config = dict(
    n_layer=12,
    d_model=256,
    n_experts=128,
    experts_per_token=8,
    d_expert=32,
    d_shared_expert=64,
    activation='swiglu',
    moe_layers=[0, 1, 2, 3, 4, 5, 6, 7, 8, 9, 10, 11],
    router_score='softmax',
    normalize_top_k=False,
    routed_scale=7.02,
    balance_loss=0.0038,
    balance_bias=False,
    shared_expert_gate=True,
    init_std_router=0.0236,
    lr_router=0.00252,
    n_head=4,
    n_kv_head=1,
    head_dim=64,
    vocab_size=8192,
    norm='rmsnorm',
    norm_place='pre',
    norm_eps=1e-05,
    positions='rope',
    rope_base=10000.0,
    rope_fraction=1.0,
    qk_norm=False,
    attn_scale=0.125,
    tie_embeddings=False,
    parallel_block=False,
    init='uniform',
    init_std_qkv=0.0277,
    init_std_o=0.0,
    init_std_up=0.0277,
    init_std_down=0.0,
    optimizer='muon_variant',
    lr=0.00229,
    beta1=0.95,
    weight_decay=0.074,
    lr_head=0.0229,
    warmup_steps=200,
    schedule='wsd',
    decay_fraction=0.767,
    decay_shape='square',
    final_lr_fraction=0.0,
    batch_tokens=131072,
    seq_len=512,
    doc_mask=True,
    train_tokens=525900000,
    steps=4013,
    dataset='wikipedia_en',
)
Below are experts of layer 6 (counted from 0) of a mixture-of-experts language model. Rows are named router (the router's row for the expert), gate (a neuron's input weights, with its number), up (a neuron's input weights, with its number) and show model dimensions 0-255. Each number is 200 + 20 x the weight over its row's rms, rounded and kept within 0 to 999.
Before each expert's rows: "comes after" lists some tokens at least twice as common just before its tokens as in all text. This comes from a sample of Wikipedia text that the model never trained on. Tokens count by the router's weight.

# expert 98
comes after: " |", "|", "==", " +", "/", "^{"
router,203,187,242,229,204,212,228,180,186,229,194,184,189,228,180,251,205,213,217,194,241,244,212,211,180,198,197,210,169,171,202,217,181,220,211,196,199,219,228,176,190,216,190,211,212,197,188,192,160,218,216,211,171,191,213,190,189,175,181,195,177,226,195,179,166,231,210,208,179,238,197,192,179,182,217,189,183,220,195,208,165,215,204,207,184,203,194,204,188,187,193,195,199,181,193,195,173,195,213,225,231,145,215,185,177,213,170,190,170,211,196,234,245,182,213,214,185,193,192,200,199,196,198,192,181,168,180,201,223,208,166,193,199,184,153,213,205,178,205,233,184,192,214,192,195,224,191,177,229,194,231,216,226,215,165,192,209,200,213,215,218,173,195,202,182,157,176,224,188,183,234,183,178,186,190,201,170,204,233,204,203,211,223,225,198,221,215,186,245,202,205,193,215,213,196,208,193,204,195,208,209,174,201,202,181,226,171,196,250,179,195,210,177,181,205,200,230,152,213,188,207,174,183,196,203,222,199,229,206,205,230,212,229,177,206,188,240,185,136,189,182,210,218,214,184,232,211,213,204,221,196,181,237,203,208,212
gate0,182,204,182,215,243,211,209,240,191,231,184,193,191,192,233,194,213,193,185,178,166,178,201,203,189,196,182,242,204,207,214,185,153,203,229,221,184,221,227,226,205,213,182,216,228,155,206,204,184,152,207,216,185,225,198,182,181,210,223,218,191,212,170,208,192,197,195,190,156,201,179,191,200,202,228,179,209,182,183,195,234,218,243,211,214,199,225,220,216,232,189,190,184,178,175,184,210,189,194,182,178,190,186,191,205,181,189,203,191,179,216,228,191,229,193,193,205,182,195,227,197,218,212,220,213,227,211,173,196,238,215,166,206,220,154,194,203,181,216,171,198,190,198,210,213,210,184,181,212,200,197,201,169,198,185,197,172,183,205,221,199,164,201,238,214,212,241,215,174,191,222,225,177,179,223,177,187,192,202,182,194,188,229,188,219,213,174,244,227,176,213,190,208,220,208,251,190,197,191,203,226,181,207,172,210,253,199,214,193,190,224,226,170,181,183,212,191,216,197,221,206,200,201,230,217,226,227,215,241,169,212,174,204,228,188,226,181,179,177,200,171,214,195,212,195,204,213,196,165,194,185,172,198,177,176,231
up0,194,187,219,204,220,215,196,229,175,192,225,206,164,202,166,170,186,220,222,205,213,193,199,198,211,201,202,152,184,223,175,213,159,232,170,181,171,213,179,229,219,172,172,204,187,167,224,197,184,187,197,179,210,192,193,213,190,198,198,188,222,186,223,201,222,211,199,197,193,185,191,224,218,197,186,186,261,227,227,257,203,195,206,203,222,234,232,185,201,192,184,236,195,221,195,219,201,196,194,214,201,220,225,183,209,189,182,179,206,202,179,215,194,181,181,202,203,198,173,194,241,194,204,207,177,193,219,200,237,193,166,243,214,196,217,170,193,194,233,211,208,225,242,211,209,173,189,186,189,183,171,187,159,213,173,185,231,198,193,208,175,175,219,241,199,205,205,213,200,177,189,186,175,213,208,226,238,182,194,199,188,170,236,190,200,219,171,210,161,218,197,199,194,155,225,192,214,179,211,219,217,236,188,224,207,189,211,189,217,207,148,202,246,222,203,208,195,208,237,206,182,182,206,219,179,175,235,219,189,202,184,245,209,215,194,191,233,194,191,219,200,231,183,186,171,207,194,195,207,196,197,206,193,206,210,198

# expert 69
comes after: "\n", " ", ")", "\"", " Title", " —"
router,202,194,180,216,189,212,176,225,191,232,208,176,216,195,171,179,174,218,201,226,185,245,211,189,206,157,198,178,187,205,175,182,165,217,208,196,221,187,201,221,231,188,205,195,206,220,171,193,174,207,193,209,187,185,210,234,207,201,215,179,212,231,218,177,224,223,209,217,173,216,187,233,198,166,216,219,194,194,220,223,223,184,193,175,193,247,198,237,195,164,228,222,196,236,197,162,230,167,232,194,230,219,230,185,224,195,198,222,187,202,178,213,232,178,211,223,204,183,210,193,235,193,202,217,188,206,207,184,203,193,193,196,204,177,186,222,199,175,223,185,222,233,202,222,228,206,191,230,163,183,209,206,186,175,202,159,230,197,232,195,215,182,234,209,216,177,231,177,179,216,234,166,205,184,223,177,193,221,188,196,235,193,175,211,182,178,206,183,220,200,204,190,215,212,216,223,181,223,202,227,179,202,203,158,197,214,180,210,175,208,214,230,222,202,205,214,233,209,213,172,205,226,203,210,204,213,179,230,214,221,189,202,230,229,218,190,200,176,222,244,232,204,195,182,224,220,230,214,231,173,196,189,206,178,210,208
gate0,188,179,217,187,194,206,186,183,157,166,178,184,179,230,190,233,176,212,193,169,240,187,190,171,204,154,199,246,187,182,207,165,227,210,182,204,214,166,193,163,206,209,143,203,196,181,231,189,228,184,168,225,213,244,193,176,176,221,197,183,193,168,209,249,207,189,211,184,157,190,180,203,171,204,185,212,153,198,183,212,208,198,205,185,188,202,179,214,168,218,205,207,192,188,229,214,197,189,225,230,203,192,191,185,242,176,196,215,197,216,197,202,180,221,213,214,227,204,198,193,169,179,232,205,222,220,212,185,189,228,203,190,192,175,189,210,201,197,201,179,218,189,240,219,164,191,203,211,186,173,187,239,223,212,170,177,183,194,215,205,206,179,187,222,224,195,183,192,216,227,211,207,226,211,198,224,208,190,228,198,215,203,175,235,219,219,194,169,215,171,206,219,231,207,192,220,193,186,192,184,170,185,203,170,197,220,226,225,222,188,204,192,203,201,203,210,213,214,163,208,178,196,175,187,168,196,199,190,194,226,202,193,179,232,191,218,161,218,197,169,214,206,207,196,184,192,204,219,170,219,239,204,199,185,215,175
up0,228,204,240,195,231,233,193,195,225,180,228,194,197,223,133,239,205,230,196,202,200,216,193,214,199,194,213,188,202,178,195,182,185,213,223,213,180,196,217,192,220,208,192,203,175,261,204,175,176,198,181,211,207,233,187,202,220,222,178,184,207,211,213,187,207,235,213,203,183,190,174,145,209,196,205,214,178,227,199,219,179,178,165,166,222,220,199,236,218,199,181,216,206,189,211,177,233,166,213,225,211,192,209,203,207,203,197,182,194,195,216,203,233,204,213,252,238,197,196,210,179,171,225,172,201,197,189,211,200,231,196,190,212,209,170,237,183,184,218,217,180,211,201,212,226,201,219,175,206,197,232,184,225,183,188,195,175,213,225,212,207,174,196,209,183,197,193,181,219,178,216,190,213,162,183,195,189,209,220,206,243,203,137,218,182,196,200,204,204,174,193,212,230,194,176,178,201,240,194,205,219,190,207,193,205,211,217,208,200,208,172,177,207,205,221,191,214,182,195,224,215,187,190,212,176,177,213,215,214,204,182,242,205,252,174,196,234,212,222,214,207,210,190,239,206,208,222,211,206,211,208,217,164,208,243,221

# expert 62
comes after: " the", " a", "'s", " his", " The", " an"
router,223,200,200,188,212,192,174,194,189,213,181,193,228,234,209,153,181,219,195,221,197,189,210,199,197,162,183,211,199,183,219,205,231,178,219,215,202,220,170,175,192,187,239,203,200,194,193,186,247,144,193,212,208,245,199,196,186,237,193,219,233,174,207,169,196,182,215,199,215,176,201,220,190,177,193,202,204,207,213,195,183,173,205,228,239,186,186,213,195,200,169,220,208,239,175,188,200,183,179,225,189,224,206,190,181,204,206,184,211,187,196,181,208,222,220,217,195,176,182,158,180,242,196,219,175,171,184,226,182,220,184,172,208,195,161,194,173,194,191,211,208,206,213,208,213,194,205,174,244,215,195,178,200,200,174,199,202,167,163,245,193,221,233,181,193,184,170,215,184,220,180,203,181,196,183,273,185,212,176,175,174,177,194,192,194,186,208,211,193,174,209,190,184,220,194,199,214,203,176,193,216,198,207,186,178,190,212,189,190,190,178,174,169,190,201,205,199,205,202,193,168,188,182,186,203,192,188,205,226,189,209,225,220,261,224,225,211,201,200,252,208,221,204,203,199,224,226,221,183,220,183,216,189,228,205,237
gate0,209,196,140,206,185,173,213,189,198,193,220,216,194,193,206,214,217,206,209,209,190,221,221,196,219,177,164,210,194,208,223,204,167,193,227,222,236,185,209,142,175,230,242,216,196,215,175,185,169,192,242,225,191,196,237,220,200,179,225,200,197,204,206,194,184,193,164,224,214,163,206,190,233,233,201,198,215,166,204,194,192,185,225,215,203,208,198,190,188,181,196,227,224,196,206,201,189,221,165,207,201,231,184,194,221,233,187,189,188,236,206,200,189,237,166,222,179,183,184,205,200,186,178,190,204,166,174,180,223,176,187,189,192,240,208,204,223,195,193,153,220,178,169,212,198,207,182,210,204,193,205,157,206,191,240,201,179,201,212,216,202,206,180,188,162,205,193,188,190,209,218,247,196,210,205,188,216,185,169,164,196,243,177,209,180,203,203,190,197,170,242,201,196,191,208,179,178,200,226,185,241,191,227,229,201,235,182,202,193,200,193,197,176,202,187,195,187,214,202,196,177,205,223,207,194,148,212,209,253,179,183,184,206,209,219,196,187,207,213,193,199,207,179,197,182,231,179,201,226,228,212,230,189,178,207,225
up0,191,190,218,203,177,208,230,168,198,219,176,193,224,190,209,177,176,228,189,194,167,201,207,215,211,200,224,237,201,239,244,220,232,205,215,191,169,217,186,206,199,181,189,202,188,201,186,158,213,200,208,209,209,223,186,208,212,244,178,248,184,188,217,226,210,162,194,196,214,216,205,204,208,169,178,173,178,194,208,237,189,172,159,207,233,189,239,183,215,192,243,235,220,196,197,161,191,161,201,226,180,208,204,203,231,183,217,206,199,211,179,191,211,179,207,206,207,224,211,205,218,203,206,206,208,165,201,183,215,238,206,169,210,160,227,201,198,211,205,212,190,155,197,199,186,202,188,168,205,183,192,259,204,217,244,196,192,199,175,177,222,219,211,241,237,195,177,201,204,196,230,199,205,189,180,203,150,179,233,216,205,216,211,163,201,194,216,203,192,199,188,211,210,209,203,218,214,194,190,176,214,198,186,199,211,185,202,203,158,194,200,167,194,230,197,212,195,211,201,208,192,215,214,196,203,212,175,226,192,178,163,240,176,207,182,193,206,157,189,213,189,194,200,222,217,175,196,242,163,205,212,191,228,214,188,193

# expert 77
comes after: " ", ")", " 0", " —", "%", "0"
router,237,236,180,200,209,212,193,181,190,212,205,235,233,230,186,197,193,221,184,215,207,216,203,174,195,195,215,179,185,175,195,219,192,194,179,182,212,175,216,212,233,208,158,228,208,200,194,225,204,220,207,196,216,192,227,212,210,207,218,181,204,245,238,209,178,214,210,203,191,168,191,187,196,172,226,237,183,187,215,200,189,175,165,179,245,234,195,212,185,193,218,174,170,223,224,189,194,156,190,176,193,204,246,214,243,189,203,215,188,217,204,194,162,189,208,202,172,211,197,228,208,213,196,188,194,199,185,191,178,207,227,241,218,227,169,234,220,220,207,215,203,171,207,159,208,217,189,229,165,210,189,184,180,185,211,180,230,228,216,186,201,195,199,198,219,180,217,173,186,219,234,177,207,185,239,187,210,190,216,177,233,216,183,194,186,211,207,156,181,192,220,225,226,176,195,229,229,237,189,231,169,179,188,201,187,174,206,208,183,167,202,227,208,198,198,220,189,222,233,175,192,234,206,198,211,225,216,196,212,198,189,208,236,203,214,205,189,164,215,197,221,183,196,196,179,223,200,172,204,211,193,179,228,218,194,178
gate0,219,203,212,190,229,186,177,191,215,158,208,174,180,214,203,182,217,198,157,196,225,203,143,188,192,198,213,240,212,216,197,181,194,156,201,208,211,197,186,178,215,217,165,197,238,213,203,205,186,183,175,188,210,218,228,200,192,206,200,172,206,225,199,210,214,185,207,185,178,177,189,200,224,196,182,200,215,175,186,245,187,195,175,198,212,215,193,198,183,203,185,209,164,191,209,151,206,167,232,218,220,183,167,204,216,196,205,185,200,202,183,239,158,200,185,200,190,204,190,216,218,215,191,194,203,216,201,148,180,219,210,197,201,236,188,174,186,198,220,228,171,202,176,195,214,240,173,227,193,207,170,167,201,218,187,215,216,204,199,241,221,210,237,230,210,225,230,211,215,184,215,176,182,205,228,190,204,212,199,233,216,225,226,194,189,239,191,162,186,198,189,238,219,187,237,185,202,215,193,197,218,217,204,178,166,192,226,200,182,214,197,178,187,197,185,172,193,187,177,212,201,206,197,225,210,223,208,216,163,176,218,175,164,163,182,209,194,197,183,220,228,192,166,204,190,212,157,169,211,241,208,210,182,209,190,189
up0,195,184,222,189,216,174,216,196,215,236,215,193,224,173,204,217,190,207,221,206,193,196,205,162,193,228,222,170,222,204,218,164,222,187,190,194,226,234,150,194,187,234,211,195,214,198,161,219,243,217,205,197,201,169,192,176,202,211,192,208,213,232,181,189,217,177,198,206,221,219,222,180,165,210,216,189,201,185,168,221,186,221,161,205,194,230,218,185,222,214,187,188,208,234,237,187,215,181,212,175,192,200,216,202,196,149,194,215,180,183,206,177,214,231,251,210,183,205,217,216,221,173,226,228,202,210,233,172,220,182,151,178,208,163,207,224,213,195,186,214,181,192,177,231,227,182,223,178,203,205,193,152,223,186,190,190,190,183,211,176,244,206,215,201,219,195,173,231,199,203,188,224,194,224,204,233,163,204,221,179,191,220,209,200,213,197,194,191,219,227,182,180,194,162,207,184,227,186,213,192,220,246,211,204,169,219,209,191,201,173,211,186,216,199,208,192,174,182,176,215,209,184,222,171,213,189,188,202,189,188,199,214,228,194,191,190,203,216,214,189,181,220,198,198,209,172,200,217,166,214,171,247,212,191,200,191

# expert 20
comes after: "\n", ")", "\"", " ", "i", "\n "
router,232,182,160,211,229,190,194,182,198,227,223,197,212,168,202,209,209,189,200,200,175,216,210,175,211,184,229,174,220,215,210,202,176,205,205,192,190,201,200,199,183,186,237,185,161,224,188,208,191,208,215,215,213,183,193,202,210,171,204,193,184,223,195,197,228,228,204,205,226,215,199,203,215,214,216,201,236,158,222,205,216,199,193,184,202,233,193,233,220,179,221,200,213,233,251,191,206,233,209,164,170,170,222,201,225,176,214,238,172,188,216,181,221,210,197,172,180,195,204,211,208,191,189,202,211,194,215,180,188,179,183,198,182,230,251,196,186,197,233,245,200,214,189,206,221,176,213,205,173,192,210,171,206,197,225,242,192,198,203,194,222,208,200,228,193,189,202,168,153,205,215,210,201,174,215,160,211,190,232,193,222,200,185,201,215,157,174,210,221,228,226,206,190,195,183,227,197,255,182,203,197,185,199,216,208,187,177,191,170,247,196,225,220,210,208,215,195,221,204,192,228,217,209,195,203,186,201,211,197,168,197,220,236,235,206,220,169,227,223,186,224,181,203,171,230,195,181,206,210,170,224,228,151,175,190,210
gate0,213,227,199,222,183,195,191,181,221,205,159,230,198,180,197,189,231,216,214,186,217,207,201,201,228,205,152,222,206,182,202,187,181,210,219,180,189,178,181,227,197,181,213,181,178,209,228,208,229,217,240,178,213,199,186,178,174,216,187,218,201,169,221,210,229,195,218,220,221,208,191,213,190,217,224,239,191,182,191,250,219,200,233,191,214,176,231,207,192,202,188,217,215,203,221,177,193,205,204,178,185,192,211,184,200,179,222,216,189,201,221,194,214,171,205,176,188,187,191,172,222,183,217,193,195,175,229,211,191,205,160,182,221,204,203,215,197,204,223,199,197,206,217,191,233,205,192,190,174,168,196,210,196,172,185,208,192,195,227,201,222,204,199,184,209,178,227,199,168,240,173,191,203,166,199,237,204,178,215,199,224,263,207,210,215,174,210,202,196,206,175,212,228,168,180,177,199,169,230,188,219,204,206,212,192,191,177,190,208,160,208,177,205,191,196,214,181,207,174,182,185,186,198,183,188,177,214,179,222,196,212,181,174,241,190,191,209,180,221,205,227,236,235,198,278,239,221,202,204,195,235,246,171,186,192,229
up0,190,188,187,225,199,206,170,207,204,193,180,226,172,202,195,213,205,184,173,218,205,202,196,181,182,201,207,171,245,227,201,210,167,196,189,216,187,228,208,221,164,197,211,203,187,180,207,203,225,169,194,189,178,176,159,230,178,214,185,176,175,201,196,201,176,202,179,221,208,214,169,200,221,211,225,180,212,207,214,196,187,188,222,209,184,196,186,159,216,198,228,248,222,169,243,194,253,231,237,183,193,199,208,194,183,209,181,206,207,198,193,193,203,203,205,182,231,184,194,240,166,209,205,218,197,210,186,195,208,204,157,204,196,203,215,199,196,221,192,210,203,213,200,214,175,188,197,231,238,190,250,199,215,165,225,240,188,184,218,184,196,191,223,223,190,210,217,214,181,212,220,179,194,169,181,192,181,179,186,203,190,184,226,184,169,223,158,174,216,186,203,148,236,196,208,206,198,205,190,197,172,194,193,220,188,174,203,164,215,223,189,202,231,230,195,200,185,221,184,216,171,206,213,168,170,169,198,199,241,209,189,211,191,201,236,235,214,244,186,202,191,220,167,237,197,213,196,171,179,211,211,199,168,188,212,218

# expert 107
comes after: "-", "–", " (", "'", " \"", "/"
router,185,241,188,235,211,174,179,188,194,183,185,185,201,225,210,219,209,216,202,169,182,189,200,218,223,225,168,219,203,189,221,246,176,208,189,201,205,165,240,167,207,168,161,191,204,208,167,203,187,218,190,193,209,216,207,200,208,169,207,200,217,199,175,197,215,233,160,227,171,185,204,178,203,221,177,215,196,219,174,197,192,194,218,199,215,181,216,169,211,200,202,226,241,215,244,184,173,228,186,185,224,200,217,177,203,228,183,201,195,220,191,210,181,174,216,203,166,166,187,187,202,158,170,194,185,209,189,207,212,186,238,219,197,177,210,223,209,246,203,191,202,178,222,202,208,233,231,203,207,190,195,209,220,185,172,237,208,171,218,206,168,187,188,217,211,190,179,182,185,214,188,198,180,186,198,173,170,206,182,183,183,171,214,211,185,230,210,207,195,228,191,170,197,219,228,182,187,241,194,172,208,174,206,189,175,176,191,184,226,171,196,194,208,169,190,193,215,156,202,186,224,161,207,197,188,214,205,240,222,217,222,217,197,197,190,226,239,167,190,185,223,168,191,211,180,206,175,193,226,195,207,194,229,186,203,236
gate0,214,177,195,215,158,207,195,202,180,201,201,194,191,205,202,207,180,241,193,176,190,212,160,233,195,156,174,215,198,196,208,160,190,222,165,206,202,211,227,170,195,164,200,150,224,231,219,214,248,197,218,197,218,212,208,187,178,208,223,190,237,190,232,179,197,226,203,187,162,223,200,186,215,208,201,186,173,209,186,199,207,204,218,197,218,157,211,199,203,173,175,202,219,201,216,189,169,210,217,216,169,176,190,191,208,227,209,227,235,188,222,215,210,185,205,174,184,227,210,221,234,166,230,207,201,223,167,183,164,207,217,178,203,193,219,198,199,187,187,202,194,210,199,217,203,243,202,152,176,184,191,222,203,246,201,190,166,210,155,216,187,174,225,200,217,198,159,173,189,197,206,221,209,213,196,231,177,180,182,174,213,201,179,225,184,213,189,226,206,198,202,163,210,238,204,193,167,202,202,230,239,212,207,193,176,194,170,205,214,195,200,194,186,201,174,175,202,197,194,189,193,217,194,166,221,220,200,184,201,219,166,210,215,222,168,177,241,186,200,213,176,193,180,215,220,206,219,189,192,200,168,197,190,197,219,204
up0,206,200,216,189,162,200,213,214,189,194,205,219,198,206,219,209,190,213,223,203,224,182,231,190,198,247,174,172,213,191,203,209,184,229,212,241,203,220,182,213,171,228,213,195,226,208,203,215,195,202,186,218,244,229,231,229,210,239,230,168,205,187,205,211,222,169,198,161,178,220,253,185,221,215,219,239,228,208,240,186,200,212,200,182,268,208,226,225,198,176,194,194,177,227,197,169,195,159,216,180,191,193,193,191,199,206,184,214,205,217,223,181,228,185,188,215,200,179,133,226,187,170,187,188,202,227,189,189,200,163,182,188,220,218,197,201,193,179,186,206,188,190,185,228,222,231,197,199,183,216,193,210,237,197,169,188,169,191,199,184,252,189,208,210,209,188,194,206,177,211,204,220,217,191,168,215,249,193,188,209,194,193,195,222,185,192,190,225,186,197,194,173,201,213,168,172,215,220,217,179,177,180,214,190,196,193,191,189,196,186,195,229,231,207,152,203,190,232,178,187,181,195,215,179,190,180,188,209,201,213,209,190,191,193,196,188,228,201,190,227,219,188,203,176,202,192,178,175,198,190,198,206,212,177,200,243

# expert 15
comes after: " (", "\n", "(", ":", "|", " as"
router,208,203,213,199,213,217,206,230,216,210,186,224,188,157,193,219,177,216,191,189,228,206,217,184,225,211,201,197,190,177,205,222,169,167,170,226,189,212,250,225,180,199,194,189,177,220,175,190,212,212,149,232,199,223,192,208,204,196,214,226,215,240,185,185,195,220,204,196,182,207,209,187,203,208,211,209,193,178,200,197,206,220,197,191,198,193,212,218,203,208,243,214,163,177,242,183,173,155,229,218,202,197,212,214,234,225,193,195,183,164,221,199,196,208,245,175,202,177,222,205,201,223,194,221,187,222,205,225,189,206,179,176,204,203,204,194,186,211,188,231,173,193,225,214,173,203,162,192,161,216,193,188,217,195,170,195,213,235,171,199,203,210,201,245,198,173,190,237,188,218,179,206,202,217,185,161,205,230,204,219,218,200,173,164,212,192,194,146,176,234,178,204,210,225,196,201,195,208,188,188,215,232,199,179,231,196,184,189,234,221,191,195,194,217,208,200,222,227,226,167,190,182,207,189,190,203,224,220,168,215,203,211,191,195,237,176,192,190,171,228,168,199,212,186,190,146,168,206,181,170,200,169,217,212,207,189
gate0,202,215,202,184,187,179,232,202,196,227,202,209,188,202,195,194,191,221,213,151,205,181,173,187,191,196,164,242,216,211,186,207,213,192,179,203,208,206,193,203,162,195,213,202,192,207,216,195,179,220,203,226,210,212,232,186,179,190,184,153,185,182,134,242,180,196,202,225,191,179,191,181,200,194,226,218,181,225,178,189,170,199,196,212,222,203,188,213,211,184,149,163,151,172,167,203,225,163,188,189,221,186,222,196,245,194,201,189,198,171,200,223,205,206,217,186,223,202,207,181,217,234,163,211,185,198,197,202,203,193,226,225,224,203,163,177,224,181,212,217,217,199,218,183,175,174,217,200,241,195,221,179,188,221,177,192,206,200,196,222,225,192,220,216,249,183,187,216,222,206,197,226,184,189,175,211,172,186,194,198,213,193,196,196,184,192,196,230,193,214,224,175,184,190,208,180,238,197,175,213,213,196,242,206,199,236,199,207,193,229,202,198,209,198,178,185,183,187,202,209,217,216,193,234,185,177,204,208,206,172,194,222,219,207,211,202,167,234,190,170,204,243,223,241,224,179,196,186,213,188,227,214,190,188,246,218
up0,183,198,217,213,218,158,207,211,175,219,227,201,206,201,201,210,202,199,178,177,163,203,208,192,177,217,184,170,179,207,148,196,190,183,201,206,209,185,174,214,174,156,210,213,197,199,191,204,210,198,183,174,192,207,195,184,191,178,219,192,184,216,217,188,202,181,221,189,163,193,215,220,206,205,221,207,173,234,226,201,178,200,220,209,231,196,166,223,208,220,209,205,199,198,192,177,189,240,177,186,202,149,195,160,236,169,215,202,203,188,212,225,206,198,190,149,211,202,193,174,191,247,219,206,211,199,238,197,192,186,206,198,204,206,201,163,184,220,212,173,210,222,154,207,183,223,192,212,172,205,216,192,209,212,206,220,220,184,182,209,185,226,249,235,197,217,193,204,203,223,196,209,167,196,197,214,202,228,181,199,191,215,207,200,222,192,177,221,180,220,213,198,198,185,189,160,179,172,213,162,212,209,218,214,239,197,209,207,251,193,203,159,224,190,216,188,194,159,183,225,242,176,195,252,209,184,215,208,221,172,200,206,195,194,228,193,195,182,193,196,236,213,195,207,210,218,230,243,220,204,191,185,185,144,189,210

# expert 46
comes after: " the", " The", "'s", "The", " his", " a"
router,221,223,205,185,201,175,172,178,215,232,215,219,223,197,208,187,195,212,180,211,185,166,190,205,224,196,186,205,187,216,204,212,186,179,230,225,194,162,170,176,175,203,206,218,182,214,221,179,236,149,209,236,193,229,207,192,190,211,220,222,222,166,225,200,184,174,193,203,231,229,206,226,184,184,190,188,171,196,157,180,193,205,226,226,235,170,207,189,198,205,151,228,196,207,163,186,208,222,191,205,207,233,180,162,205,208,203,173,204,219,207,187,229,212,215,222,192,197,171,160,199,246,193,209,194,195,188,167,189,201,166,176,213,188,165,215,200,194,223,189,241,207,209,184,207,189,179,205,234,192,187,182,209,194,182,190,228,180,175,223,205,200,223,182,188,159,177,208,201,204,194,202,203,205,177,239,211,204,176,192,168,190,200,183,176,193,220,199,212,200,188,191,186,238,207,171,184,230,176,170,214,235,211,180,186,234,202,214,189,168,197,179,159,210,197,202,197,231,189,177,190,208,190,200,212,184,196,202,229,172,204,211,207,227,178,223,234,191,191,199,185,236,213,212,184,244,230,199,199,222,209,211,178,192,222,222
gate0,156,181,165,199,193,181,207,194,201,168,211,172,205,184,205,217,205,233,205,193,206,210,210,242,223,202,215,220,200,206,218,195,210,201,166,183,170,151,237,228,193,217,203,229,207,187,199,181,224,222,210,218,224,204,230,221,160,165,206,225,203,203,197,201,203,206,176,227,200,168,221,180,211,224,210,185,203,212,210,211,209,194,204,214,227,206,210,194,201,216,189,210,203,218,202,195,153,221,177,188,221,212,197,173,222,200,208,206,206,156,197,177,198,203,214,193,179,191,201,179,212,222,211,187,234,175,204,181,234,154,194,207,208,217,182,195,202,196,241,237,181,170,199,190,174,202,175,164,219,209,215,227,202,218,212,182,208,206,218,169,174,231,181,240,162,236,227,209,189,210,182,224,188,205,205,191,196,193,179,201,200,197,213,216,191,202,185,191,178,248,206,191,168,232,225,182,209,220,188,228,176,202,205,226,206,183,179,218,232,245,170,220,215,224,217,192,200,222,231,206,241,163,179,233,236,242,226,183,206,208,215,221,192,191,212,218,231,220,175,208,195,194,225,212,193,213,173,218,194,222,192,168,203,192,209,203
up0,184,216,199,221,155,209,180,207,189,232,219,203,219,226,178,197,175,212,221,205,170,202,212,222,202,207,211,207,189,234,206,168,239,192,161,219,190,175,241,232,210,217,210,206,228,179,218,173,222,215,185,182,216,197,185,164,210,205,207,217,200,226,183,183,217,188,212,223,190,203,199,190,210,193,184,241,180,223,199,222,205,185,204,167,184,201,233,209,211,211,201,189,183,151,208,195,169,188,197,195,192,203,181,165,187,217,231,184,247,178,215,204,163,200,220,189,195,179,220,226,222,204,183,195,231,190,178,218,209,202,185,236,210,189,182,185,198,194,175,176,191,227,199,200,183,172,216,232,198,220,202,210,191,229,185,193,200,196,199,203,225,196,192,166,209,177,242,249,203,234,173,239,208,220,212,179,201,201,172,208,211,203,159,189,199,193,174,185,209,186,201,252,198,189,196,223,185,192,201,194,196,199,226,164,220,205,201,226,205,244,176,198,225,204,194,204,198,199,224,212,200,204,214,232,158,187,230,151,188,209,177,215,184,213,196,190,189,204,186,160,234,208,196,248,205,186,218,216,192,175,171,206,220,222,201,176